Weights of a small mixture-of-experts language model, trained from scratch on English Wikipedia.
Size: width 384, vocabulary 30941, 57.6M parameters.
Experts: 16 experts in each of 13 layers, a softmax router.
Training: a variant of SOAP for the experts, 368M tokens.
Below are experts of layer 3 (counted from 0) of a mixture-of-experts language model. Rows are named router (the router's row for the expert) and show model dimensions 192-383. Each number is 500 + 25 x the weight over its row's rms, rounded and kept within 0 to 999. Numbers have three digits each.
After each expert's rows: "mostly gets" lists some tokens that are sent to it at least half of the time. This comes from a sample of Wikipedia text that the model never trained on.

# expert 12
router:521502512503514470549512493508462505504533506526498479520499510526530490496499519511502516498484565496513475508527484520485488481472482488440524448506499483476508538497489483493465496505536517484468478490477537512496464524444451504436521490520483459500503508487537511479499464507530496460462479505507515499490530477527500462506514490527500494501489469485514546518481532470505480500538531532526470547520504548479524487520493526501487494511562463487504525513534475521533509467512557473500539545518489529508455503509549518460507532512513526508464536487490470481543544486475495497
mostly gets: "007", "014", "- P", "009", "006", "015"

# expert 5
router:516536470523518483522533572445514511474486463495520482504484504515498534511530529521532462510509484491500499512528523488512557481493513476530493428496505501499496481509519554512545470531568511471512517484506493528509523503491478516503484494536492524478482505443502508492481484478451520544482471496509519479444489513454516498507481507524481512501498528506501519540476485489519522480490538521498535474549507494511508516499507535487497494525517527473516536533505496505476495461496498541494475493514487494519489496511490502518539529490486453513499507522484440554508486502540450496
mostly gets: " Award", " real", " | L", " reported", " report", " came"

# expert 10
router:501529556538495491494460462494514494515517546500520526491500501513515502515541538492467473508508500544509507508503537486501501504497536502498459470509503502481525539480497527518504479519492530511471512453518460487525481489531467519531524492471521516508516529502496467532454527531522535569496499499500487542510522503522476480482508476533507509508480489477476495478504525509475504464499512477514510531479512513528502500491478477505536491494515465480495468520474459528418524515506488536520539474532504514512530504476484529468461576523469506528514523491525490493541537460551544490
mostly gets: "\"", "\".", " In ", " January ", "\" (", " April "

# expert 1
router:500482500476496480502487528543521512545521528521482493534447544489497503512529489510491540520510437487496500557539523497467460459481442513511493526488480485508558484463499467511523497507504477556522467502453503495563507472489534501535489494479485536516484491510444552485467486516524443478528508490492491512527428505553506452468494509492503523488466507524508468493497487469508487458509486484508482478512443541493486498523463518501487509508503528535465481508512506479526485458489467496482475512472514499465491528512519519546512470440484524502494487496527493510468482472477517497
mostly gets: " JP", " x", " g", " Roman", " tournament", " Ma"

# expert 14
router:489497480487487511494503523537541483525448480493482542503504498498523500476514511509511510516506497501483507454498485427510469527519476474454524561526532462536498517460494485521503518540472497472515516437504482472492535477549500505504525502516515495493538500502510476529486495492487499513524528528478524510551533525481507505511467522484489499494492516525479528543500461483482469474529465503528468480449520501455522493473478509499471496477532519467517522524504504524500510493483504455500481495491516505492533487514496492482468448524495514496496473506525504548453448544491502498
mostly gets: " is", " was", " were", ").", " are", " is a"

# expert 3
router:521495471509455536478518503530486491503420463479455529496474458506483470494480485529526512495521545523477490458550501463493484524503496499486497504501499473499504511518554477544537514452502463475522528479471496528494501478532475517482498453515512470475530466540499492492506510500550512495529518517438522484541504524512524481518487520471497512473518506490487543533503485519494473483514488520484433523478518515488502505496509463491471501473503524469510535534487525497505513490473550492465489503486525500507496492485539493466466488508528508514501488511477530522469459496476489545
mostly gets: ", and", "'s", " his", " were", " was", " also"

# expert 7
router:497500497466490517505499491467526472466511505487473476487517466471511511486501492508502490472507497529520520470508482517539529534491542513502470553495485479514452523521496517488489519526472508503524501503516462494486536553490448486507463518498553529462518494490475457529536520515498540530478500543507467476491522529496497534504537519499525518458530472478473491467521501514507527530521433452441457474499467461473481502475517468489497497517493513542480512506501534483553502518493466513502503535477520517519517448488486548509524474484468470441525493493497487500483487513480505517
mostly gets: " at the", " now", " Art", " David", "})", " Ad"

# expert 13
router:492509495506457481503486538494434532493443448522552485507524513473505539496501502497494440509502488486458492455463491525487500528573479539458496520506488490520479520490510509488507541516509528436477476501528538467494478525483502463501492522470488467517525487531482481487481507566469497496500506497510476508533470490478494489469530474465483504527525502461529494532529497509500508540485535520527516474484509493535483489494520479498503486480477514506498566460490546534476499505531476466518484471477469477520516482503466486477490467539495494506471472471489496496536516502502489479
mostly gets: " on", " on the", " out", "ed in", " up", " into"

# expert 11
router:487472513528531478515495500497559493469519509511535450528516500494476492510460521502500438496536487503478503512455507476520497536482503502525535535503498504462458509530493502517491533485487529539510483546493485490567498493520528495480528474538472483463517498487478503515494493436461478559530500456469536476461505488497453509497512512566497508498522455491506514496497510481491492517488543475514551499536512498485492495521516501483475492488473506468520500480506490473518504463493466506513520498518560509498456500529497496497481499516522500464531488537525494461527511487511503513
mostly gets: " x", " Ar", " En", " h", " en", " Gu"

# expert 6
router:492460527470445476485545532496484488518470493488501519424507529508489465529523482528500495453525467505468509555513511526528507513528482465504440536513446514510499477494456505456508464538539514475507492482507502461470551495425502472509522534467500485504525481508487529488470473561566559460476518491492480505504471507514524518487478532484471508522538490478485487481486501529504519437507484479487470491457506501462482490491473529482494482513472528506506503466520497519542496507497545525477493534435468523495507481513497503574523453479505513493513478485506532558483462531502516472
mostly gets: " ", " only", "″N ", "==See also==", " European", " total"

# expert 0
router:501528492513467500502473529497486535519486494509476507528512502512506479484460473488479514501430532500485499494481478536469515498535463469494512474504527521485508437467511481503486489479501499456451503516533533497457497498498510476514477485499473477558455511538516506498537480502478501479539511472517469524502505541468533487521477456486522485491503543549552456464519503512533499540487528492533500468521505500598488516483470512502525526480501501525477452460443528509448494515495492489502460482498455484483515538508508503513485515524517483511527495518484510484474469532493482504
mostly gets: " (", " \"", "\" (", " (M", " most", " '"

# expert 8
router:533516486499556465490470466505486509529516507502500492524500499474500514497524514456519577509485524469543508520475489510460486493435496513495513474510516516510520512501469469490483484460518502477513481514459536506540480480510511499515509503506458499552474515484504523474500480491484441468479491488522499482525482457517489451507542500494517485454491504542536504472488514509508517512476548513479532496533476525513510521515504501513516527522526446519483507532510498458489491484494482464500494495540520472480484516525491479475522504468514508531453494498470525484488536489520514483
mostly gets: " Mac", "5", " Z", " Cal", " Ben", " Be"

# expert 4
router:495491485459496530489505481502496483465533512483509529479498438494502508527469447488484473499472496474517529524535510520498481490561507480535494496518494488511531506514495523492517489542483469552462515533488494455455457456476526490464469528514509517530504474513519524476482503535463496462478453541437470491480514471515508501453511526472490503496528494496479487537473487488499483503499437485481512508509474509482522507551490515493512496504512498494525520500520437475514486486512511499524489514472555504466478543471548493516528518518441477528493512446477492517506545455448503488
mostly gets: " P", " V", " Al", "% |", " p", ", C"

# expert 15
router:551493486483496497497534519499504516451556534487504527498463496524490479498490480501512477498499517535479513529516488489503481520556493515557479494499520518491513478507518504469513518467546482544467497509450509528506494462477566472476468475481469530522463496463534527494549505464536513491563510502477553483481520521510473556476491479528471501507490521537485513521500477513471469476464508481511500532501473478510507505492510501488525487541472499527512474492477451492488493510532519462476472509484486520495484519447489479578514537511479494505568499499481502485496498408476488475
mostly gets: "°N ", " Sh", " people", " some", " Cl", "°W"

# expert 2
router:470510488466558532505471413472498492513516510484473501471499475523507477471505473486493533503481535494540511490490514511479522520487527502474505524470561489498469476510528515479502503497456504500526515528516512534489490509526496509545513517505485480482491511473507479534514531467451491533520443507535507495468525489470472546520480516508527490521473516511509509478514471520507551569503483524469518495534507440532499477484513457511492528519488488510463466514480503487491508558539457523554536472531489483506521516471469466470480495492517476483526536509513497478504484542508478525
mostly gets: "27", " ·", " Smith", ": N", " JP", " David"

# expert 9
router:460487539510505507464524505513529489487486529496504515479497521475491469521480504494499533509510456525489485501525474492534486427477533500552498457485475561513464448546505477494513489502496457516506497483486482517521525515494524516465517467510518569464512521472511483494543532505549513475496522503489498469474470500523517517521474477531500524525504473464505515509447507475489511446480475529489509499456505503459513517521513520485512497508449480473547470506523495447504478525477542525479489511473480510457462468510511486560511516469502522483449532479537506487487492467517509490
mostly gets: "13", "11", " Sp", "14", " Sh", " b"